Below are experts of layer 5 (counted from 0) of a mixture-of-experts language model. Rows are named router (the router's row for the expert) and show model dimensions 0-223. Each number is 200 + 30 x the weight over its row's rms, rounded and kept within 0 to 999.
After each expert's rows: a language model's description of what the expert responds to. This comes from a sample of Wikipedia text that the model never trained on.

# expert 48
router,191,203,227,220,180,200,203,192,220,208,141,180,157,210,228,197,182,232,204,147,139,150,241,186,179,194,245,232,186,176,194,174,201,134,255,181,181,161,187,190,221,176,149,224,132,180,210,213,224,218,191,223,186,174,189,118,215,187,189,139,186,232,192,155,216,206,144,236,177,263,214,201,228,204,249,212,150,240,168,247,206,234,189,233,221,168,192,207,166,171,133,139,250,176,167,209,159,181,239,221,174,222,211,178,184,218,208,221,231,187,177,221,214,200,223,208,203,212,203,250,192,200,194,239,168,185,205,217,227,191,199,182,148,201,182,171,200,141,221,184,214,225,221,225,221,191,203,183,157,201,201,238,178,241,206,186,182,213,183,148,206,162,216,185,189,192,265,264,248,203,208,204,237,195,148,222,207,211,177,197,228,268,141,205,210,214,171,197,221,223,245,162,243,209,185,140,234,243,172,205,182,161,204,164,222,242,169,207,178,194,254,236,203,220,181,207,191,164,232,166,141,219,216,147
What it handles: Numeric table cells. Digits, dashes and pipe separators inside sports statistics and results tables, plus column headers like High, Goals, W–L, and coordinate digits.

# expert 15
router,193,167,200,252,180,220,154,245,195,199,215,164,200,231,205,167,223,194,195,209,261,118,211,220,259,211,215,185,237,158,193,152,232,193,238,253,227,245,185,187,201,182,246,205,259,205,177,218,209,237,223,241,202,176,121,210,138,184,181,168,221,226,173,130,199,220,161,199,201,203,207,240,216,193,180,178,226,203,203,180,186,203,167,189,222,187,156,173,183,167,174,226,182,263,226,188,203,201,188,154,153,201,202,211,183,229,184,176,232,189,150,217,183,208,195,183,180,211,185,202,170,193,191,199,171,202,205,181,223,153,218,211,209,178,219,248,224,215,142,224,186,200,213,167,207,246,201,150,201,203,239,225,203,216,211,256,231,207,192,244,218,132,169,210,161,190,186,200,209,368,241,185,164,204,226,191,221,183,190,210,223,197,169,221,210,206,189,173,223,215,163,168,182,190,173,173,240,218,161,226,186,235,203,167,229,199,264,236,134,200,192,163,185,206,217,177,186,163,181,208,191,215,192,179
What it handles: Name-internal syllables. Inner syllables of foreign or unusual surnames, place names and species names, often after a capital initial, such as Sch-neider, R-ik-l, Düsseld-or-f.

# expert 8
router,191,235,198,202,168,143,165,205,188,223,197,176,160,236,172,164,171,241,226,176,162,227,194,184,246,224,250,217,180,183,196,195,224,221,178,219,159,196,221,245,157,179,197,174,173,142,175,200,213,192,163,217,177,204,218,193,247,233,180,153,189,172,188,200,210,206,175,226,129,182,202,219,198,157,223,228,142,209,213,131,216,245,205,176,201,226,268,173,157,166,188,208,230,169,214,236,217,193,245,217,150,173,179,224,168,221,232,217,237,182,210,200,227,158,209,251,188,216,186,136,209,252,163,184,174,197,179,199,244,229,160,193,188,245,213,227,193,237,221,132,248,171,197,196,194,214,206,189,190,203,203,147,184,227,228,238,225,186,159,222,157,250,204,213,171,178,236,246,200,150,175,124,149,174,181,168,178,217,209,228,218,203,244,186,180,189,219,222,193,164,229,189,221,239,226,205,167,153,195,235,185,191,159,252,173,227,249,197,218,201,149,151,156,235,179,252,169,225,171,193,249,242,206,218
What it handles: Infinitive to, verbs. Infinitive "to" after verbs like came or asked, and the verb that follows it or a modal, such as would, began, play, find.

# expert 0
router,164,179,224,219,161,223,151,192,245,235,235,163,214,180,180,160,189,256,166,175,184,239,200,115,175,248,215,189,238,215,192,240,207,210,182,183,195,212,225,202,208,151,199,199,136,140,226,173,189,167,184,168,206,202,233,148,197,207,184,172,224,188,207,240,223,232,176,213,221,184,207,215,202,228,178,247,155,228,208,104,195,240,167,245,227,216,244,229,265,208,215,236,184,199,183,220,214,235,176,195,181,156,215,205,173,243,237,206,193,184,210,178,200,226,177,233,223,192,143,165,211,210,187,183,216,163,218,211,257,220,160,167,159,241,192,179,186,210,218,153,158,166,212,236,197,242,198,202,219,185,192,208,184,188,198,162,197,213,191,194,199,233,202,242,190,175,181,177,212,170,241,160,211,206,231,191,157,183,257,228,165,208,191,277,179,235,198,213,156,213,230,221,169,187,236,218,172,159,203,226,192,159,194,212,204,260,242,176,237,149,163,171,161,240,177,147,138,240,216,210,228,205,213,269
What it handles: Prepositions and conjunctions. Function words opening a phrase or clause after a noun, verb or comma in prose, such as as, of, with, when, because, despite.

# expert 41
router,239,188,237,188,180,187,190,200,182,150,222,177,242,197,217,234,245,167,217,220,232,201,185,203,173,222,127,193,217,230,209,176,176,236,203,177,182,187,226,261,227,163,181,230,220,253,225,192,150,181,241,181,216,203,175,172,240,189,189,225,217,263,194,138,201,191,215,247,234,215,244,180,221,208,196,216,210,225,190,220,202,152,185,132,182,167,142,173,208,199,199,193,170,230,195,210,185,211,214,188,215,141,189,244,202,152,224,254,167,217,169,234,178,231,171,177,173,231,230,176,142,191,202,230,229,197,200,191,188,177,209,210,212,229,207,190,200,253,169,212,143,180,159,169,170,196,195,198,192,154,214,228,179,218,228,230,213,141,176,146,200,230,193,177,163,180,197,255,231,218,235,233,228,205,166,204,187,219,273,217,233,179,202,137,163,124,196,244,191,235,197,198,256,250,169,200,231,181,223,182,203,192,243,179,246,247,142,270,240,157,187,205,187,207,192,154,183,188,208,220,260,167,194,197
What it handles: Nationality and place stems. Opening pieces of country, nationality and proper names before suffixes like -ish or -ian, such as Swed, Czech, Ukrain, Y(ugoslavia), Turk.

# expert 59
router,250,228,191,167,228,213,141,179,215,205,163,238,177,194,239,239,235,224,162,190,177,185,184,200,210,267,227,197,202,157,188,190,233,234,182,190,226,141,190,209,221,210,145,202,135,155,232,163,211,195,199,191,198,223,211,227,221,201,199,164,201,203,222,170,227,195,207,220,228,235,166,175,189,224,200,195,152,218,218,244,232,233,189,261,160,199,234,214,169,156,226,230,218,157,170,218,151,194,268,177,148,263,176,169,202,179,155,220,243,200,186,189,205,275,149,183,192,203,170,216,206,199,190,215,219,234,240,212,151,223,224,147,156,199,192,178,194,187,180,246,250,235,236,189,193,165,217,133,237,179,187,195,149,176,203,231,176,216,208,144,243,201,205,140,182,242,248,262,162,185,184,168,182,198,204,228,187,231,189,195,167,205,157,203,167,228,158,238,202,229,209,214,170,242,196,154,187,166,228,135,185,163,185,222,197,181,170,204,193,210,250,213,246,140,179,197,184,217,208,170,202,172,211,226
What it handles: Modifiers before names. The, nationality and ordinal adjectives (Australian, Royal, First) before names, plus colons after labels such as Post-grouping and pipes in sports tables.

# expert 10
router,184,170,203,241,174,229,181,195,195,211,245,217,197,257,220,174,197,225,193,173,202,104,181,169,228,201,188,189,204,234,196,176,242,220,201,189,177,181,237,222,180,180,215,201,121,200,123,226,184,195,204,279,186,188,224,211,181,172,202,190,196,190,207,229,243,214,177,178,182,155,217,211,250,174,180,181,127,256,149,82,195,212,168,221,164,168,190,143,149,183,171,209,151,175,189,201,217,191,211,193,220,209,212,229,166,223,206,172,215,179,164,218,164,230,197,244,190,217,166,240,213,181,200,163,210,192,209,200,233,222,212,238,180,228,179,226,226,160,150,206,259,230,202,186,185,259,226,148,198,178,197,172,202,186,187,200,156,193,180,237,209,180,213,175,171,192,204,214,229,307,203,187,187,227,229,209,199,151,213,234,178,185,183,198,214,199,208,184,228,211,161,243,226,205,167,158,216,189,189,152,222,175,190,173,241,227,261,172,143,210,218,152,214,215,172,212,219,194,223,185,209,261,216,187
What it handles: Dates and numbers. Year and day-number pieces such as 19, 20 and 27 in dates, sentence-opening On before a month, and table pipe separators.

# expert 62
router,211,234,212,236,181,218,178,218,186,219,202,231,191,179,194,150,240,209,186,195,216,167,213,155,305,174,208,149,167,158,187,182,193,184,220,220,205,181,192,185,217,182,221,177,226,210,169,241,188,178,196,229,200,182,209,219,227,183,259,190,158,159,201,207,181,266,197,228,166,220,150,239,218,186,219,181,145,230,186,147,170,170,152,228,167,213,233,172,176,207,170,238,208,201,161,180,229,261,201,165,137,225,156,227,232,213,184,187,219,179,156,184,181,248,174,193,192,252,179,180,152,181,223,130,167,213,183,221,169,208,236,217,231,222,190,201,199,244,194,193,210,207,238,144,193,196,186,129,212,183,196,172,164,242,206,241,212,185,210,226,223,177,197,179,192,236,155,134,244,185,216,156,150,236,161,205,184,155,217,201,225,218,162,227,233,210,203,158,234,187,196,212,223,164,120,187,207,211,207,224,170,200,198,198,221,202,250,195,142,207,210,124,241,196,218,182,161,238,198,179,237,238,160,169
What it handles: Citation and list separators. Commas after surnames in reference lists, pipes in tables, and separators in song credits and non-Latin script text, such as Kabeer, Naila.

# expert 50
router,216,255,224,215,199,218,189,166,213,200,198,170,190,175,220,212,249,182,171,189,218,213,200,221,171,262,228,214,173,200,182,227,159,240,221,233,170,157,210,162,241,218,204,176,235,192,181,181,218,175,162,195,208,196,234,136,193,171,258,157,233,273,214,160,192,219,172,168,187,191,195,222,217,178,245,228,177,203,205,237,179,213,143,174,167,191,224,155,211,201,214,164,236,180,198,203,183,208,244,232,216,154,242,190,174,234,220,199,205,188,187,234,209,194,203,240,173,145,223,204,170,191,233,217,257,177,165,194,252,178,209,207,216,192,199,181,154,186,173,222,159,205,195,187,226,245,188,207,160,125,166,175,143,205,168,245,165,166,227,179,174,173,179,234,235,174,215,221,190,304,215,164,216,172,197,157,198,239,181,220,191,227,225,183,187,134,213,244,182,226,228,189,245,257,159,192,203,193,232,124,209,174,255,193,209,223,186,216,199,234,208,130,231,183,172,178,191,166,142,159,234,189,216,170
What it handles: Table country codes. Capital-letter codes and first letters of entries in sports and results tables, such as AUT, CAN, ISR, MF, MPC, JPL.

# expert 61
router,187,205,206,238,182,211,200,174,184,200,171,200,187,218,184,136,170,178,209,257,148,160,231,188,262,183,200,230,233,191,198,207,178,210,220,184,210,214,207,236,133,207,216,222,168,203,199,171,224,190,135,160,262,189,197,260,176,204,227,209,212,208,195,238,138,259,251,182,235,189,192,203,202,197,152,247,234,168,210,220,233,161,210,230,217,256,198,223,176,236,152,225,137,201,184,203,254,223,209,172,153,226,156,166,219,152,209,254,239,175,220,140,260,239,179,200,199,183,194,281,206,241,170,231,183,220,257,178,170,194,219,178,149,220,199,145,203,205,188,277,216,182,265,173,205,198,205,189,184,174,195,220,215,232,207,144,197,177,234,148,197,241,182,199,213,179,214,227,189,136,173,172,175,210,210,199,203,221,167,195,207,193,225,231,205,243,212,198,228,150,209,235,178,207,198,251,142,168,199,193,254,193,204,181,159,193,226,179,176,209,242,215,217,219,178,228,196,153,204,213,199,182,192,212
What it handles: Articles and quantifiers. Determiners and number words before a noun phrase, mostly a, plus two, three, several, many, some, new, small.

# expert 16
router,203,166,189,236,149,239,128,166,226,222,183,195,229,234,203,167,229,234,187,180,220,163,202,170,238,228,183,194,155,188,194,203,216,172,215,230,220,153,245,162,146,165,233,208,101,202,158,201,182,193,214,213,159,189,235,210,180,196,215,208,230,197,221,220,198,225,190,194,207,175,184,213,189,200,243,217,150,209,165,99,204,206,141,225,231,218,206,123,203,203,175,213,185,201,217,194,222,226,185,143,124,205,223,218,176,202,157,204,222,226,152,204,225,218,155,211,179,247,162,230,170,163,212,133,137,233,207,252,215,234,215,231,177,205,205,219,227,185,177,217,230,226,233,178,161,250,224,153,201,184,203,148,139,210,203,274,177,243,210,166,220,144,199,207,182,253,199,191,202,201,233,158,200,222,184,159,208,211,173,190,166,212,178,225,228,206,188,194,210,199,192,243,205,206,198,157,199,204,148,197,166,184,177,174,211,196,224,156,159,210,196,127,200,223,203,187,166,159,191,207,172,198,191,182
What it handles: Function words, taxon abbreviations. Articles and connectives like an, the, or, are in technical or descriptive text, plus the period in abbreviated genus names (A. wilhelmae).

# expert 39
router,255,211,210,158,187,172,171,180,241,148,241,231,223,217,201,227,276,163,221,196,211,236,137,148,168,214,229,179,212,202,239,248,225,158,210,159,183,166,170,201,226,228,191,176,223,193,137,176,192,194,170,258,224,191,235,194,232,168,171,226,217,242,192,181,170,184,233,236,191,215,202,194,165,221,243,197,183,197,191,251,211,194,145,266,203,194,231,163,157,213,204,187,175,240,167,226,190,218,146,179,236,211,235,224,173,195,201,211,175,200,235,240,169,178,183,249,205,224,160,219,205,213,149,160,170,183,214,217,202,236,251,217,139,195,222,218,221,162,135,193,197,99,235,194,215,217,197,236,201,197,253,252,165,235,212,156,151,187,187,231,221,182,201,220,257,189,178,223,190,205,194,247,220,190,191,200,193,171,145,209,203,194,196,164,189,219,132,194,204,190,179,201,219,192,169,191,176,236,188,158,158,188,213,250,183,227,202,251,154,205,237,196,239,201,193,245,244,197,171,198,194,166,189,171
What it handles: Commas and place names. Commas in numbers and place lists, plus state abbreviations and place-name starts after a comma, such as Pittsburgh, PA, 30,319, Manhattan, New, North.

# expert 40
router,210,179,170,229,166,210,206,240,247,216,265,203,215,198,182,171,210,215,131,150,196,210,179,176,160,177,267,164,179,235,201,226,199,197,173,193,160,170,243,184,216,155,249,189,160,191,202,206,170,170,173,183,183,195,214,149,216,198,163,211,240,196,207,259,232,212,186,228,249,226,195,204,254,189,201,211,164,172,223,95,175,252,180,213,214,197,223,231,221,156,192,224,166,201,129,219,168,228,212,251,196,200,146,188,193,231,185,159,198,175,214,188,180,158,194,218,214,208,133,192,212,176,186,167,232,204,192,191,216,238,166,209,192,209,226,192,188,175,248,192,192,193,198,206,206,198,174,204,207,218,134,212,205,141,198,164,181,168,175,246,192,246,176,211,187,179,235,168,216,199,214,139,178,171,234,136,188,197,262,196,183,223,200,237,206,216,172,212,248,199,252,220,171,156,179,189,162,168,206,234,224,161,221,235,221,284,225,135,243,166,197,204,206,218,144,214,171,203,241,200,224,215,198,161
What it handles: Prepositions. Prepositions introducing time or place phrases, especially in, on, during, of, as in In 1964 or the middle of the century.

# expert 27
router,223,206,240,250,247,209,182,213,173,189,209,227,192,181,186,196,208,240,222,215,248,221,154,237,199,181,156,219,202,219,224,178,172,177,163,189,216,198,213,236,146,156,201,198,102,142,191,159,209,198,168,229,203,192,289,235,234,181,138,188,194,153,169,261,142,222,178,188,166,243,177,185,233,226,220,206,165,194,233,207,244,184,217,166,221,228,229,246,189,137,159,234,224,236,233,214,267,202,212,220,135,181,180,223,212,226,186,190,214,234,180,200,236,196,243,232,191,233,172,211,229,183,170,163,203,237,251,214,230,223,204,184,159,199,190,215,193,179,239,219,208,201,254,179,222,213,195,199,127,201,143,154,163,229,189,214,234,183,179,217,247,233,232,164,229,184,195,243,186,155,183,193,191,184,231,216,184,195,164,178,209,226,191,217,222,199,174,170,198,129,196,218,184,172,190,214,196,210,209,218,181,222,204,193,180,175,253,228,214,216,255,186,201,258,204,257,208,178,233,192,232,149,219,231
What it handles: Clause subjects and connectors. Pronouns, relative words and adverbs starting a clause before a verb, such as she, it, they, which, and, and eventually or previously after that.

# expert 47
router,186,234,191,218,214,255,201,220,206,198,199,240,224,180,91,218,217,205,181,192,128,241,212,138,183,223,249,167,180,155,178,225,233,229,217,173,231,111,235,168,191,140,226,165,129,172,195,228,166,177,202,153,195,207,167,199,187,185,173,229,216,176,221,227,207,250,204,225,198,213,171,158,195,174,198,237,190,201,227,141,205,221,151,188,220,233,212,237,274,176,196,239,217,186,154,178,162,209,236,204,221,219,161,206,217,218,226,234,216,155,271,192,211,181,191,200,224,206,179,193,218,199,219,183,197,237,167,191,259,262,193,134,188,247,200,204,213,229,178,152,240,196,188,186,199,222,168,274,170,166,200,191,149,191,198,177,202,141,214,205,227,242,189,219,159,249,221,166,191,190,206,177,191,222,191,235,215,221,248,217,204,184,210,233,169,227,168,208,183,197,240,185,175,210,240,215,185,215,214,197,242,253,177,214,182,209,171,164,211,157,185,224,193,195,142,230,201,172,210,169,219,194,185,183
What it handles: Prepositions. Prepositions, mostly of, also in, for, during, among, between, usually before the, a or his, as in Board of Trade.

# expert 43
router,200,150,187,215,199,175,205,210,222,144,246,175,211,216,235,166,232,178,199,213,215,236,195,237,178,193,216,208,188,176,202,181,188,212,190,224,181,217,234,192,226,189,176,221,178,200,221,206,200,210,203,174,168,263,162,251,163,170,249,251,238,229,223,176,181,195,263,174,183,230,166,196,224,201,211,197,235,235,189,211,234,194,241,193,175,155,175,183,188,191,245,219,161,220,232,203,196,160,187,228,239,190,264,141,177,150,214,223,196,281,178,223,176,234,198,179,185,175,271,229,207,187,241,201,277,194,138,191,159,140,173,242,212,184,221,189,206,160,179,185,218,229,234,218,187,203,214,212,171,215,220,183,226,232,197,188,231,213,135,187,202,258,182,117,140,153,214,166,198,188,153,225,229,213,210,206,176,227,207,142,261,219,199,165,284,173,259,218,230,211,213,185,167,201,199,245,157,200,146,216,260,203,241,199,208,182,179,198,203,233,188,232,226,205,225,219,202,221,176,220,176,230,222,212
What it handles: Latinate prefix stems. Prefix-like word starts such as comp, app, sup, prom, imp, dep, usually followed by -ion, -ation, -ing, as in supercomputers, improving.

# expert 56
router,225,214,206,208,137,205,225,172,245,159,202,178,146,173,200,186,188,246,211,153,241,128,226,184,151,178,239,225,190,209,205,203,188,192,246,247,184,264,166,153,206,230,164,225,142,213,203,210,165,201,232,238,175,225,189,181,189,193,230,207,148,177,180,132,234,136,202,202,199,203,233,175,225,175,185,151,230,251,228,191,223,219,201,168,154,166,178,247,224,244,216,191,218,212,257,206,171,180,255,178,268,185,229,130,216,206,231,234,209,259,187,209,224,242,215,190,201,210,225,176,223,236,240,169,198,135,170,162,188,209,183,214,196,233,236,217,189,218,167,211,174,201,190,146,226,173,204,195,175,223,232,200,193,214,178,136,203,195,205,230,245,232,205,170,179,178,199,202,204,222,204,195,207,188,175,206,141,248,219,183,185,195,250,167,156,235,174,253,194,182,199,232,216,198,185,177,176,165,199,229,190,230,145,163,248,172,159,155,218,155,212,235,172,165,193,202,216,158,217,168,175,204,181,234
What it handles: Common word stems. Opening stems of ordinary English words awaiting a suffix, such as iss-ues, meas-ure, prot-, ent-rants, accompl-ish-ments.

# expert 3
router,244,206,192,161,203,210,224,250,202,165,212,194,170,186,191,221,234,220,221,193,213,186,198,233,155,204,180,230,199,152,242,225,197,184,185,192,181,176,214,210,195,220,179,194,240,233,190,207,233,245,187,268,144,241,209,222,153,144,183,244,214,179,215,189,182,258,245,192,219,226,160,241,245,163,178,201,152,234,192,237,204,198,130,247,197,228,193,205,177,250,204,203,218,235,250,192,159,200,167,161,212,250,236,226,211,173,221,163,167,210,194,203,169,192,164,173,207,188,252,220,205,211,164,227,187,195,212,250,261,185,246,223,217,198,180,251,234,220,228,238,148,202,170,200,178,210,155,205,170,206,194,196,199,227,204,124,170,187,247,209,168,159,190,193,170,167,163,153,193,219,196,227,252,240,175,198,216,228,205,210,175,170,192,158,179,158,206,165,205,242,186,248,140,191,164,205,179,194,244,177,198,226,223,190,243,193,165,268,132,212,158,223,204,221,178,161,234,200,239,151,150,222,247,185
What it handles: Capital initials of names. Single capital letters or first pieces beginning organization, company and person names, such as L in Lynch, Limited, Ltd, and words like Association, Society, Institute.

# expert 60
router,213,207,219,221,216,224,263,177,201,217,195,233,180,193,232,196,170,219,176,148,206,218,244,210,196,153,183,204,218,211,209,191,134,222,195,185,217,162,187,187,157,205,208,232,152,241,203,154,178,143,217,204,180,161,221,226,185,187,173,194,266,240,159,206,215,160,219,119,203,189,167,238,223,189,223,221,221,198,190,221,221,246,191,212,177,180,171,195,198,244,260,193,177,200,220,170,154,162,194,190,176,238,182,239,196,209,208,195,124,253,248,216,192,231,160,187,225,198,183,245,206,200,174,192,240,194,229,212,193,169,235,211,224,183,144,232,241,193,232,145,173,163,172,197,173,216,195,239,219,258,187,229,229,236,224,169,206,243,229,192,160,178,154,165,172,158,155,198,215,244,232,191,214,276,181,210,203,273,126,182,236,144,184,200,196,218,152,187,232,195,158,183,204,208,219,178,184,198,126,200,205,165,196,146,238,226,205,229,236,210,211,233,162,194,192,221,216,172,158,258,202,197,205,197
What it handles: Paragraph ends and units. Sentence-final periods before new paragraphs or headings, degree signs and km/cm after numbers, and the prefix cons in consumption and consumers.